From a checkpoint of a small mixture-of-experts model trained on Wikipedia: 13 layers, 3 picks a token.
Below are experts of layer 7 (counted from 0) of a mixture-of-experts language model. Rows are named router (the router's row for the expert), gate (a neuron's input weights, with its number), up (a neuron's input weights, with its number), down (a neuron's output weights, with its number) and show model dimensions 0-95. Each number is 128 + 32 x the weight over its row's rms, rounded and kept within 0 to 255. Numbers have three digits each.
Before each expert's rows: a language model's description of what the expert responds to; "raises" lists some tokens whose logits its average output raises strongly, later layers aside. This comes from a sample of Wikipedia text that the model never trained on.

# expert 4
What it handles: First pieces of common words after of/to/in, such as comp, probl, strugg, dis, plus "the" and "(" before birth years.
raises: "far ", "new ", "big "
router:091086162099098097108161095165093151163097133162163148158159092097163086095157096096165092153164091090149160164155091159161160133168160091106100091122168093157105163103095162095159095154094161100099090094095144090164091159163158156093096162093097120159169094096094165109101160167088154106
gate0:122127145087099094141148128143148195183141130126127150228141127121115117137174125095083042172109103134141126150135146111139130051162117100135131091149106111108140171116157092087124152149106105091085097084108209141167125183154110175148122108086134170114187168078100120133129176130103110093
up0:114132135139075163141126154149102193072184138146129088157150119147121092143161126143089153122141090129115121166169160162134156117135112107165183158171110137136102095132163142171119117091154130070162116199170063114078062135084165061134094178148147192075137164151111134125143146160109116175
down0:097188182134073111122213107083107098124149119154076138098154116093115088065133115102152112061171184143080125098100103119119111083123117142164056084125108128126088081114142107107105135129185126152106104123101093114096140114158189060156107137137109164080122102131116160090084122102103147117
gate1:146090181083151138122105135149109224123139187142132143136086129158127130102113139150134161128135155146159144164147116147122160200169112155115108169137140114207105105159111105113109083106124185138127099165130112106184104187117164100092111182078080100146100092105069127043085139147111150133
up1:165097173097103076135109116132075149133182144132107181167053158156144129127173149130102120078103153138115142091127123142093137137185095133132089144121113155221140141155105101092109100074100160178151148103150157111096119085109141047122116159145119149084097107119101139070044152146145147158
down1:080144165101151116135209190123133163065100150149142152148142162138117085167100079126078129119186175112148130129118101149142184148067182102073130161114080166127097085084152161078066067143131114165113103132125128097146126118118107155079156149134128150186084126111129132157105100128127079106
gate2:149142136044141141143145135097120148153107165123077117135117084110130134166118110119193100057141075122145155187107048124109171129143163119064144126129150153154124096111003154150102150143112119112092075088153122119127119117184135174112119096088094099135138123117097155149151176128087116133
up2:148115134122180095138120096126122133082162161112098176105124145097119081148134127071123135098143068149113193148201117156140174147113155117128071141189157114189108111124181126122108132140099055140107180084099091094154159145134086129122177114122109086102107108094113074092173137070149129059
down2:108148152095115107125116144120139141162062169107120108150108092090119152119107126124136122102159086160190111142142086103124132162112092158099138203135169110091161132088173095083147069092086174176095082127104182172154144184093083119115128162130088174187102160137160169140196134081110161129
gate3:122110075095079105146119043095123179174100139105145122120189139133128115097153073087175091100127119142127176146121146181135077089135134054118134110101129155121135176138115170098074119167096126157143105135186130154144108149145152186100094158107090080123109114079096142151096168097087166075
up3:159069082090084123112089037188157105135144128069101154132163138133145152115151087121126120147076063121153109109154147098166137133119087088131130085042116173116140132093092150106097137125073075099121130166156195156099166155127114142127100124136168170112104145121113181131109102111150129069
down3:118124130160166135123095114183117085068168126095147103166126095129092107162185116159150107147147162142137152053124104105169128152186157166151137173135193105120147133169114145097137160200142117181123178103081092054130127124108155119120111066151154187139095173120136147168115161110128192105
gate4:111096136076131092070087128117073109165089064090082152129185135145101147151177105104155134148116095099124102165120153134166130194130176079179120089129159160135114128126136177107171147146162152069100129103149149118145145127141107145130146232096091126179123123118058133158113174176111121120
up4:115129172083178117116138141120144130169102164104185128155148194123132152125127158141152080109168163100126134127163163161175185082133143135105143154093129113162212110104202161152177170083117124140144136167126158122072125178120169120116110153127122171142171100059178174145110087103096173159
down4:113151143080048123095145123106139145168121132168088167136101084125086144124127048142131093126085122078142131134119136163109086184159140147091116124146058155131108109150123073136137114123092148148208152183110188135082106096136104105106111105205107125099125174075097126177137097115100078114
gate5:124123081110174168174138109186125113152103112123117117125087144078167127140163069109195067132146143138138130132093133094097138162128156148143115106137141128185158139156088135125132167058127142085097043062160200100171121185182105129104115078125097188101130130172126152085133144144143116119
up5:130104060146117193112093106156202178120162144104141119094088133145154131079075155135190095117095164125132160107183116092113107110106179154133114163143135186131139147158134157150095120091086156160174159099123124125154101119116165192112065092133057131162132111099139144049144160126163106127
down5:153125122168180102153116127111134148154121129098086158149085139139103124141190116110112098201131159103130052098118089100113113093134133118107174099090116093149145127155069099105125148136040114072170115115137137147108152125115211064212069107174126097125148148132130096124179122137081104132
gate6:134093107167126138182142121124101138111109091136114106150132115152161092120189138119093155114142148148064171196136133154168114107142142058115118114176121143086107104129048157132136116084083150127110148123107133122102046105131118097123139112072121136119213123078144133217109169086073153093
up6:139097100119196131133097150126119122140084082157090143089128159105096102182169136178092117121087088176157129134131177119103117165097081108113091068155119104098090131163121127123173150169152152137085121117090201145115088089170077179121097132102121200100122136102121154132036153134167110143
down6:140099126152102152109211083106126092093090170133164100091107123099134159149129134102046151153127092100127093113076142156134137163125172102117052114100127180184132169120124188132108107091103080150047133142061162125135093114123116107185142129144129097172126080125125117165162154146159167153
gate7:159151142126097180133151132151139087092095143125136116160072176169169127120132155089112136129163132167151100127185075141153144153160117074146079128161138061119146101108111168130093118150121166088109110110042088144159159163083155223136090074057124113159129079164110135110149120143112157135
up7:178123102180119107114121090101126122154113177114159129150175087137109115170098150109148157123080126117092161115170154176154136224122145175127133130170117127077126136115125143121084126123188104127058121176064086148160151143147165172184126099110125227116186106147123166138134148114143163157
down7:146137131109104163075118120150158110147097126141118119127097112112156164095093162130102156148106103080123131090115162092077175109098046164163145110159073125121161162045112108113163113086086140133116131156076124115134081120187164134116140111172124104210059083120125139090107088102070103173
gate8:097097161096090129151146134131145191158085131160119099152131155124104107077112085118122139087166055087133095114160064200165098134119123090087139128135111096152085142083125118126126104130078165080102117132141130168127101175157098197106126143126127043171175078127092121059140109126140172122
up8:176138152116094110145125117121168134116098147138091153103122143131139107082103129103168105100143126066149142184108148121143156145078180118082079137102162107077126110123129149168143108156182128039205155187168093181102134128101088158142115095148156105210077136133114079138136072152150113092
down8:110160183142114047136095123122136128143073144141116117116082130182143140168053089084179121124047090136177105129126150157125114120106163109132120110104139098149095089140125122104066141136111135104186132179124146082118171168169116135158211155127079173082087123143122076166161150112118154130
gate9:076082126120117124073135115170113167113115124128235125171094117102156102073129109111130146097139145115137158165136108156133137114165130089106111087114132143199134197132167116084121151102148217161095144108103110131123100161129173157089110205145106108159119087125134173100108167134097151060
up9:208129081097134085126129150111108171124161131152114086122146100120132088063160130119139137170174134157209170137141163127142121173128162138089161160067126168076076159097168052097105079136210100146096117153137098132117116150092096087128142145126128150136159102103165109091079121156110152142
down9:133086147113073117060124106109126132083106117143146111114130141143078132137130068221103086102121118084169136155134118100186107161075081156108125120148099113130165131104088103105094177088190106151132098116134132124133160186118119124126058139155079196078102133107135156123159140157093107053
gate10:164145137144170123138167110100148116108104073158133122069124111077182134137117084099109112135109108132137184127149126156164156170154152105099107087150127085187110100117097107067060157139121166131117107149141094165189182103162172155138088150151084050190143100100080154129094138148134139195
up10:122137131140066135098099134134148177132112144111144087147158179157109171133210151102120092131168151085127113149083176095207173151130113108152121130130102107080126199085159167168152120181156063083142097127136145102136094110145121087145098166108158158125185181132096099129159114137165099070
down10:055088074194173145154153196164088089090124137139124105155178150119095080123140131158123134131115091149156133161148102111153129096137179171194104069115115182147146160183173136099058155150069113121163142094144097094084152136162132131112161141097117119047134136125134102141138112114130156137
gate11:170082166108109123160150139159116075129093044116139110175156059136174158107114157125155090157182131130117117141150143126134155206126155142151109107102094119133096097050105132155173127181167164056159063125158096131129132158130160129134140137100132128086122101159110130228136160132131111113
up11:153114096146152169111196130138088164143128103120151195091139120113068156112132092179104145209193078137107112165147113085107147106101164110136095124068106114123174106094099159120138144124161118067154165149143097122145144109129184151128124142167188143094077183141127104196157131130078091142
down11:138134107136107131107106154122177108186164148101169120116124105200140112134095152159108106090124175171128143148170081140115158156141122185123158121132104103162207131158151115123166093143131120200164112061165107095098137066109065158133083082114063143083160137086164143112091166154132083145
gate12:125029143157157099125117116129145193098087154086113141144104123122136107121221072177121117136107086162167115136135154096120130192147111119120124111090150129139181085152178141139159118123126198101067115106156146132123090146135121132103064161135153100176191101165128147149123186160154161104
up12:043128124140141096123147130123132098083107147150107140135095108140150086160089152175133139141082134203188152095172106127109058226112125105066137108079130128146194135134130142135168122109182090120172133124107083144133100129112159102105149090113130115115152127140071177147162147125179064111
down12:164078093145118147116132121073113126174151137084089095116110171089066091147130130094073095186130149160093120076134130165140138051105096125146153152116086106125077096118143155098102139101134067098098152111085104129131116065120090134112096142189136107141115153119214195127107141084143093099
gate13:169128083131107161174161097085098166136108105099140102174163132101112115125102106135113123183168108099122141160144128123143138151128137094176064085151140144118086104082118125082100081073087141104157099091090224110126105141143129071119113152157058131151213101127102106112074182155130101132
up13:141178112145147126168100099131104153164160104058103144134155165195114124103102147148107188133123138127140130091167149138116153156091126139136127081201110137071160162094138133171156060102088154149044107131094184117128084162130130136187166082160037123106113131123114127087097120127140095118
down13:134142141118076114117114079117122135093027146119154163089112158123144082141124161126148150085069123233157124130138069137111124145119157108088177093163108168126120094145145121135127163173135102146120186135139141167097166121192107118180120114085125134098082141150135158119095119117129027144
gate14:115164119100146105166072099156082134154072109099145155098189139120138151141180135072069127165157127079163128107168126136162142152156169145089117164133177092142106100113122112156172116112105131092123059068101172102154153130132140133107071125103164035143155063150147165106116162110104145170
up14:176131083100116124101158136174210129123212122175139128143099104121199138099087082105167117160115125133136094081172124105157109204144117125138151124067077134192168146136095125139132130132129130085153148147090091101124127179167111116147131152122139140104123159110119200182086145127115204141
down14:168104079122172083199101111083077130064117110139082127127111134130118191143143064141132089110184093106195130046150130141141103113156148133135169121103092133123161112107161087099135117097120167158112095152147114129173096052098105137136102113107116073146152130147152065157171113146130137184

# expert 56
What it handles: Opening capital letter or syllable of place, person and business names after a colon, comma or separator, such as Ch(aoyangmen), Be(ijing), L(ow).
raises: "ther ", "yr", "iment ", "iment"
router:095086163097098099108162092161094149162094122162160152159156090101164084089160092096166089157165090091154160163154091165163161139166155091121098093125167093161110163106094160100149094157102161099106084093090145094163093158163159152090095163093097122159161090097094167096100163167091148102
gate0:094119122113061103082139142102104090112101105108152109175143141108110106131179101103131129142148185132098108122110058137105163128203121093124112073080150098153100180044096126165107148130125151112168089126139151079156143116131101120111124108117065196158152130161063092142128148121158183061
up0:133160110087106158058146182075138092123082118096171129177105199138121129134132115153099089129138187155116076133153123106148138093222092141131149107114175092121119117106112111144089161130137105141213120120160139066106181080111119134100090114145090161148172159166072111148149132110168154124
down0:102125160096134089101056151112101119132111198097125138126158141137135156113165075136179093103181137140079144103073115084165126145124079120126170181120148119097100095116098113115121110081075130142151107139042076157102140121080182134168153121101128127064093105171121108114093121134205113090
gate1:104108177122132151141102135095099160143111044103154190196090077113139094102153069060160062116146114080125136164143112113119123188105120130127127121171151130076140133156118135071156137116089070086116143084163142129137129147130198193141144151136062113171143124082110115115124151112111132086
up1:105129089172124085153151105161137137153094095136095094112223129085160101111122123187107148151138083163103113154150134080115082087160158126156159137145168158121164150144128094115148163154090125084073142101157182153144092125073074185109172154137195155094153112130129127070064145139115152099
down1:162113158122116114089153164117119177071105116095116130122156123130068092174112130132161110133060132149071186148143154162083169132106111149130114132177138128141090149150087155122132191122129056155140092107116147163103174133116151087064167169098074174125152144124114157131146176219109167093
gate2:123119149125138024148138072156105134131141105152176146162113091096159159121131166132097132201112180126152104172156140159180113181168127118143106100069210100096152197142138156120116150149116173098107094125094195117124096102154188130095118130131127162124143159131158120107091119130157194128
up2:036119086135143095121106051102134120144090089111132085128160167131113139191149171123089126164118095152134137154113156109164121123110085144151162096092157129139170180086133124146165151137105096157175111118129040169169123174121099125161148190161086080140191131142126097100171130121174107152
down2:156076079120099119114097110104076118098120119158123160096105066082105101045085079151127180088141199136175073143111127108104127151115128130083129165075123092081122125160130133056110117133176168082117134123152131171136082108130094118114128104127132163121169140176082105177153114062112150147
gate3:095078157154120118083115091151040183188143092150072160207074137117115130164121158093083134110135099154138136112147105146133176138154153109133090117109126130198116104136161137107091118159076149111133165139138100074120131142068132150104129185138118147174211120114106179101095153115110161143
up3:110123131111114107119162157130142178101109112149128043126162118149112095145131158143068156109167158109120134154220156095107145094140098156245146167025116163093123158093094166129114126155132111095091147114084110185104092097135130141134133116095065104145099114129146148105121106111151141144
down3:156087122160081093055095142134132144082192159148165149130117097080128200122113103132144103213110138155099092090114133139131139123108187109155088122144141097136134117097118057167089050086095140149123138107108090136136140088146192143107166142141147154065129081122119122099122162122155085172
gate4:034078119078062159165150085171109132115128100185124093113100106112106095152112108109073138120128125105189110139103125134177153130216166123150070149088138165101124136114156202130168115115116103087146105111076118091107097180124150138119135130131098121200102134133109158101104141146110176124
up4:059144110129102110173097125143076079122132136125134100135077109138098130156086164140090147106120086123130126090089147074181146155154090126153116142102149166078062100126157174107092162124159142109108141120098090110111133134148115063155137108158088121211157115150145190143187047142137098186
down4:120108111093088137135154145161106146110118112121109119170152110057047106080099082131127137092136139149110124103103170097173058164103117094082088143132109099154071152110138131164082155057103109091119173140089152083128127169177088130123081115052130167122121140088105134094187146094160093137
gate5:147153147055127117086124140155097117136136129133120107143116095181132089133160122151149130194134062148104128127100139114137176185136180104210109104191151096158139191146126107162178158171130116119121088115097082053141142101171128079127113201141145138142068113089134114089115122119095110181
up5:070115146126137157150115146113090178139044128144095160103181138099133172165082190104146133134141159123131183108123158146151138085188114156147119143150141106155123050092075116122102111147103112112084125098109077144180135133138171184130127138097204140132149116204161127114169118126110185085
down5:122129078117124174115127168146156130160097093135148154111193100107072128129119117061051136184146107126156129153146110130108108137152145144086125112152106132122144113112130122170078121080149088159091122112096155200158141099097172080101183181188119145091143174168134095171126077115117038128
gate6:143101199071133125179139120089168147192091131179148184101176124092104100100204113137141109177168114122103153106104167103175087150114119121120141094106142096141137093093109128104106114082122141131112110077131162077131068116144176153156136093141128032115150137142114156148116145159123074182
up6:124107088081065107114108092149060141150117199137116125079061120162119090145102187143114152159125153186116152119169127198149211112112160075091095148095149106124054154124089117102189115127086110136114121155154083127090150113144116147153168138125124077097139157088142136160162111132124142137
down6:189119152148123131212059122156163116166092151117127119098133185155113099106157100153105132155078130149138134184120174114079142180122141145175197118107120066087192125129139202133119111131092159117154151124120097137051185149101140139148158128121203154140148127103124170112131145112145142090
gate7:084100154129133094071162083126065147130046168138138131128147131110166141090123078143138089085121122125168125148114117109117090189136137105149115112119126170084204151125149207106115133106124175130115160170126125080154078137181085198116096120140093100100193079125104123167085149142134158121
up7:076149150112073136137133088131128122204145177177139152082106132170110163176192136130117149089091137192085100167162098129193102112151105080157150191136106152158129172098145122121155140136139106115120101075150204116134199183156115142108115126123093150173126134111132113069082124129098114138
down7:152126156151110115186155172092074079134111145156156054130132076083081206131133170119108123104115111141087156118159137121103147054106129161158103118130202081121121133102123114075080164155116140167104139149169127133181129134128144136166092144155191135162114169077125137078179146104102108088
gate8:140144123104119142147145106169089091114100140157161089152140102066122117128129098118178123190102128114117129096183093159129115070127122101095156079153167070148134167098148110137120111075119070043135119085146134082159093200130109099151120176161103096157149014109154130137118132121107108130
up8:096146110099161138170143141111188111060142186122189172114104166138124157091157105114152212125124153116096139143141125150132123089145072138186109115129092085129118110145183119125138114154148091056093057098131125097141150175074051134132120147102109077147141067132106148112159127094111094099
down8:122162149123108084081070101107118091157161126140201108112083129161142132046174122136131131142197107141119144098156137105134145139147078144108149112065134100132156105133095132063115155089109146127116131150109115182183142152225129088112176169180069133110128140144088143115118078118134075098
gate9:147171176102132162141110116177156137122132080168101134118126106094099130130102070127159179111131110174160184178169057137119153124128171133120092111112166138140114144168097129159111130087086140100078105091120145161104119121187173067114149172124119178128187075094171151107049095154093166111
up9:136125051153174127174140179169111155075156172110134142101128075202149086115141181077132136122129121077120162130150160143149095142118183115122170132161188144131153074155106096175123109135140054143114138131070147129151124115158140179156102176128159146105089083149164168173117123121145074096
down9:109134123116123165096126123144140154085105124163111122115063096106087157119121123116149121170124145126119106162127103116097167103124146113124136172134120127130122165106215107107098087065166180081137118091157057202131123060155136115083098145048128133119175067131067136149130091116049145101
gate10:117078178117134155148136156213130122161137101131107110144146071153186129073149142096093137105144091062098124110175145189136188105138161108139129083156141126138127093100046146123148133083171145142123097159090106119126154146104095136127126150059104106092138144170112118100131117169078220142
up10:090121134159102149060091119110135138165144155068119167099140156103124153086065118172114166145166087142159101175094132070121158082136114126080127139122143092182132138192103083109071112081146151058159116145173113103111149174119130092141153108152133161136186169115105135122206161092143091119
down10:095122079136118104091106144173092189198083091102147073171151114141120131123135182128057116083151105076122161070138134120184130110128129111146145154103127107152106152090125131080154165159117137117161111147149119122125108171151119106128145153082212111169107097083080183126105099132152188064
gate11:106094119085139053170166131157094140197134152118127092162132137137112132129162157093099111160160074186195205137128149134109159099126116104126165129090095109121061162152094105158146157109163166088082083102125146116126107116111120125102133172078111149158120065121133136191105190109070106140
up11:144082189138108221105122111139092087096123085125097098151044104126082163106121077107168124112121122136166082127143103092112149167144184146142092125194155123156134165166124174130088101147072108133145167112114122119139171175184140187126104090138122137087113161126120090095110127176147091090
down11:096132168109165124102157162143098147109142147095081108163101147129131196131076138134117143144121133041152131172074161159138139115140123106183110155167140128150173161158156067169151113186176088147144130135108142098172156084133167042214118136121054123110102126108122088145134149135149114104
gate12:122124143101173120123193137122105187119081138119144108091172132162123106138117097131174152156070133066167160132188111201160128167132095115096125119090163119144086197110109127127118120159104144182172122107109115139074099109136103173053123139182125101088134128096107138069049157132150089137
up12:207162084131112090128179092164122085097081144140164184159149100154132110117056192136207118124113098111131153150142098146086130124129151073193141148097081157114151176147148083119156145103118129117163118123123059129075137084148088153129107075128159069156138131095161110120100107102120120106
down12:064120168118097060144109087189099134117146152096132211109167147134124090144190088087079085133119138140179085083110099122136160152155192147138165104137145128161089188098141167102103127162184119140109150140142091083131105159053138100120124103103140133137148167100104159158131134116079150167
gate13:118123079142132068167183105107101147160120124125164151161069103090170109161116188164186115096110147082182133137159086113113172111177155073119098103202159150167131114135137108141169121144135147148099120160123109155144116137150162184135131073101126131143141076103100118088049140086088089080
up13:067149119136136159214142063119128090174126066125149107177148121098169152131131121154119171181138182137096088128113146144123164202143168114086139139148092138170208135119147122135170072093126110099137110115154120101137090124121160107151136098145091051122158123114141116115085096108154177065
down13:099153095189188132136146114178201122101126135137130168092135104113177174137116135055153117114132145140103061162123169141136110107126123171141205133119074128108132139129169056178105166118154113148095165190121166136082165179090132179126146111146184158162093134135137169116109101155124093130
gate14:087158094102130115103092085176132134169168112102164124109142121176120139128065050144181172097054118124149186186111096187149141126105172122138150127124163089144108153158118154116129104193101130067135115082109111151129092150165144152112140174100093122124110136090097098082168145147143108206
up14:153167135118157179133164107085133116111142162132147067101159176074111111152107133157147146110110133053143103161128101111061117163152125120093118166092073070159076171121145184084181057138121155141158125096120101091085112155081137141101171131139114126152158158106082136133084092089144117062
down14:087119153088120114134161133156085174130085126105120135152108114166111068124144107092093143154090083081153068147072079198122096167080153064122151112123168139184152123115107098106170115074134096189136122149120105188148068152135130140144150101148066119135099081087151152160153135107095127175

# expert 53
What it handles: Articles and possessives such as the, his, her, their, and the first pieces of names after them, like Harvard, Houston, Mar-io.
raises: "known", "sq", "service", "available "
router:094089160100099100107156094163094156163100116158164147160156090099163088096158095093161088156168091090149164162159092158163160140162160091116100094108167093161107165102095155101160098164096158098098084095093137090164089159165160151091098162094099110163163094093093163103096162167091155104
gate0:126119142127127128109114156201145131129142130138114160133124109122114122128121134091085116175146139142188149148125162112202170166103103098101171093115255128124182133147137095152157198109063113067107083122116169109141100184141170175149098184102134137166131132112083144093121134129099155116
up0:158126110155167199160135064195144169141139157110157131176095067145109179128172158111112126091137164140160140117153117143133171108100141091175163136190193132116146150108128133144083179153114061081132139148118146081044125146133159155098129125151154083143066135118089116093131094107125109090
down0:103122129179155134157094170140127068126143159056103089098154090171128175142178103111123144071145160130154101097147150160154113116109132189219145132107124176134114130128049124117129096149166144162077102071151097104129086121063119168100129134078114104099111184152106123146168177143122146133
gate1:056114183115118150121119171161147149132049162144092121091063177119131111148130125148177102163145091178151155112102120132158147184116125099119135093135059134111126109072086122195203151196129165090119121078133148101159084145151136138110132123168088088146137166095099120113075127098115141121
up1:098154170150151170118155063108152207122142131107173147145105131141106122101130133110197086117109120144120134129168127145176126117111117137062097112244127096111203152152099150120197125070137146113103125140132146139072147133124114162166117083137128175149100150112170133178189153132170128113
down1:118142094118125165103124079154163117076133156154074119124168114111161092167108077148118098153167130052154104094102125124138119122107128153114123109091112071103110114166128118124148121110045144072123110189164072079148101056139102096086143144108186127116102158101174166122174139136139108213
gate2:077110149075138112123156118111108186122084096107165078158121148108167119157139133082060125097154079045111120090152142182085156159118096132165125116115119096178093144089112111078107163131105147126164113118097147071170122187137140136126135129110060125096136136124157125107024134122098104083
up2:155126130121172216162123144109115074114135153137102067110132129106143123108146056127186141075150126150116102117103120107149186097164139114165176145117137089166172115129117157116145087146106172121109129153125081116107083134130119129143118185091175159106107103112135169184255131129147086127
down2:108117135087206152091131107159088148176142112134127122148138108171133118122182108108166144154122155116176127100119089136112110119113170151114107105090148235087125101110146151112165128135132101142132176182132158181178144090156184221145155193111160113160153141135160074163127136122129183153
gate3:117152155144137177130151059113103137201161172141123222114072138166114112120151062127095123067158070095099165151168108116153149102154127124115070134117153140164145128134097140135113159218122199119110070133101145156147102122129137164136126144134097087156159112137095113081131100120153076107
up3:153102122138111122112078169100181109148109105117153174126139116127081116132080129115178166145098165153158092141109118135143147201169121132201131079095090112104097132167119168099112180122092063158210087118128130108133149083110121105154095120117139164134144134134026142056172133110128154099
down3:122117190122129012165108123079077109112126121134101167123100108124126135158171119149142134201188150120142144149147069088112107185192137129157127108113127146137116123178140112097144139130112122136083118094141171135123108090143158127127159136138138203171132161077163068098081171168141165173
gate4:141135116092142114155150188125071160141092122123147097097084150161159140168122127071121138198127120118088122133099153171162169149148180053107105095149172079103102141130165150124091144066120181138145134116130192100131134095134113120098157186091115119070096130077071189070095148116139143120
up4:125154097148105189124146074128150143119128150084167167085109109089168126111068102043150184104177094125109145138101126156085059191089083165156076158082110090132128124115135150110105102123135073169090113116108127142122118122142103119137174145093113111113148108120084079182067077099136148101
down4:127152131136102188118132086187170164090157153163041106180122124098136114130114133209072079117115100096092110172106074136113161105119072103189155150156132100142120137098096150144166107092096088121091147116161180128114138148178165111141125108099164095164165120139132126099163115156057133096
gate5:108124136130142126075156127195134157153174103134172126064114130132172116142202138082108125222109101096084141179128052156118133131142109084130141148139141103127128152110157108074055106154122101097105107116115070108094120146134111127085128131100131046165151119138056103078119113136133103164
up5:119134125140109117149130138146126132131120126168141149114142132141147148128179180128150160158121178118168165093115066148080156121145181081079182143100105132198143121129105131043064163147172058141094125113110081150111133148125117102081148078091136169158134117139052075162088128089142197124
down5:108124119141164172179121078104183082101132079143105137163155031068127117151164077166129113144145139218124132154119174144162087111173129124172095148151134128130086115127078139136169150156119163097112182166125153095158163098162170166135147119167127108138151155173086126170133148107069135130
gate6:088090099139120098149160175169108123149060096121110095157102096127145149150112101065150077142126090110145155154132138153139200129166093144051083119157135133152041144055159114111088180118138188112130115111105109101121111159116129121135074126075146154143171125172079100110157157167131168148
up6:085138153120165096074140114051111089140112175148128142133098136102172120132174104179144168032132165159118138103242106107122092137134118088097156150168164111144169118178104147139194113089117126144150123075133111126112111132171141105096147167136129145129146074093155136152145104096131069139
down6:135170098100087115100139168087135194160102125092121155100134136128066075185167180066114131081189055097117116093151121132138120175133122116136168115088143166068169123117110119133113142172095151150121173146083144111083127126120084104119106155106123105132105110133112121118166196134130114031
gate7:085103111109143086151130141118152190192074102146123126145176158145125127146152097153136081142160094130125233136123126136114174117101088152157088101160186096135151154126129181112166154114091210131125090084073198090151111140137161141175139161139095116120186125110147121102077113168121127144
up7:153111118070186098127117108119140162147166175169147155129055128128150121073137125101164095130113117161179115163104130093136101154110145145124111121131104062106171104076116112107136124081057077113105122153092114116095112182110205087104098124107059117120066094082133091093178096118092120098
down7:137062111125111114112118126100069142143166100145100172190123182134077189155178109152135203093114157161137130120089076117139179164118084165119171137125151189155121090104123141109164190099134140109120132078106140129151141091145096100124105189109127148096116191075149194111168151113123105130
gate8:094134107058142053078145105141123115128095067099176121149125061101108139094101160138143117215159130097112171172107087137147173136096103094082106103113176134112087100150087184072131125160066132151104098133147160116103198111125148113112136113097117163083150121132169130079138099147107148118
up8:172126143123128117090152137093158153161126178134112088094106139077130093181172081115152082093127139119114072091122124125110119140130160112227105136082057115085111178083070128158089143160191100157169092158067151105157117143119096134109107128115163189168106148085127118147132142131126074108
down8:141136097097133120151206111157122123165112131160070077105143132124116115082185116123107119157109207139130126105214091146075158147153165098150134124116092130135149165141123159111096085133130126178046146097132076149128150170153093104184140125078136158178103190153104161111123179130153142081
gate9:144071102099139128172197119122113108156179131095083111168160082123092082126100090127187137120180111152148142147147046123119154121139194117116114130124100120176059089085132142069133064166107106126139143118134136090179102128149192134138171122130149127136201144130143128162111107178094105083
up9:150110151140119158137126195143109121107094117112158117148119148130148101144152102160139095144113165126135142149133073185116166148123109149046119146163110081163096084133150114129216255139100088155185169168142179132153100127129090137088136126124162133159139116162153137167119106110122129178
down9:093130116153153190202105161078114076196184105146148176108179170115097173061177104123110168161134145167105122131134145070158163118101146200120123106128109130087145148099158062120126104109141141099099147149111088139141121123177140061093109192116115131142119125142076131120124146086115138162
gate10:090101173115078117145139088135129199137164105155141124126175077108108121164180071080131079137116125096153127138157134089064142069145138123127089131133176172149039113085146161086107058174135100123144133140137117075151084157166170123092125117125118134175084122140120154139103190113127169147
up10:151106076194119135086101116144121075075150122157111183105133121111156166098098135130080174187177126131123139125151104201181131129090152107211037148059131127077083176147117133124144120146166126106149094102134149157134175086119161154155144175122142156103103140133102122074109116121146128137
down10:131190110121083160117128102138133108096142180174133101154152108142140207155147032134189069159133073110150123176158097119143125147126115146139140050138118097101132070062076125130099114126169183087105115115109146155140153113100109112168117110107171158090092162131136119144135160184123178139
gate11:088094111108139129083160091107121132182110131112139071114139161170122165173142079106124144147137088115149108154194052130168175158153164148120089128169168125162139087084110156101184110203124127122098037141103100114086135123168149104099104131085154147148075149111130127137147166133082181094
up11:094090143141107142195146172105126142143151163157096155103133081146158067086095137168146136201130124124102139157095133149085121105136159163108163087106149115139151110181175125177174166111124120153121159136106130196160124108077154112044124156128131089134161039142127140067069143144086131121
down11:129149197118094160155129155124114075102113100117070166084111138142131093132163168128108083149096149137089147079065150162071121102149135100085148199135082129163134151073187116216113080127122148126110126135068072102160105165172118140173127111117126166142144152132118117111102100151185159156
gate12:110126118123137158094184143175118160137084152129121153108105080185115129091099152130119104158159092134180103097125092134145167137132124130096168099152124131194065098115099106087130168087089131085102146118033179101193122106155205149109160137147128120148140075067166164115133096160151087110
up12:147162130122103090102176167106131144117072204116053151143072140084146135115132175122188110080078116139193164133106134150136081118177154107142107104114133105146101114107114149183152164155151088137135140087115117148151160195176145080162144171110167070145179164119173137097104116131083145119
down12:077158159107142127135025085134128121127101120129151088081111108156079102138101184161099151139145120131097120111132101122114168131145151126087173105169151149142042142168091148094127138173181097050091130144130155153152161103129127123120047179137158125135190094108112199125115108097133122131
gate13:134089123077136122141112154116115119154105170155160151157100086190145077094110138113126113147113111161239165163090146065137152137129112119100147097095129163163173114145095074107116125162064141116089110130099131091198125160104111177101107116068102071107182127153136128080113167119152111086
up13:100100165146109179152106187167106121075168114150135199149181094172153136082084135116127117128129139118130197146146144176155166103177101137150132131187143094167164124119123092134157153127189130125120149097134119098124185106100196142192168125094159168101099141220126115100103114143101144149
down13:088054127146132123115159104158159102138124144120181154165083187101149137138128090126137103175176057119083098148123081122154095106069117113181096109113130138176154164132112138120122086142133108107103055126096077150152138154069138144082163101081167106120123149147082158191085098107109140191
gate14:124101145135071125134077177109120099096074104104111103141140117142163086139109157126139139160082148132176193192169095162082116086128137069144142093153120131101139120088069092132055156108105129138192123102087171137197101129116148148057158180103131166150143118113132144194105127168146119107
up14:095129100145126101117168075139143160162126163116159110115122168112138160082099116148126151092135144108149105167109155136113123138127145186207141135111120135132197165176128148109186080141193119156100137117134032127121127093160115152118152133024169040140158168088125145120115122136136139078
down14:122122198118137105139122066146139152118134146087195134128085082140142172154146051180144109129160132121159139079091107160068046084158186125130138108160108082161179176198115132127148102141077149095129165146161141112106159146134182146135125179151131134177130166110123150150132126155173126100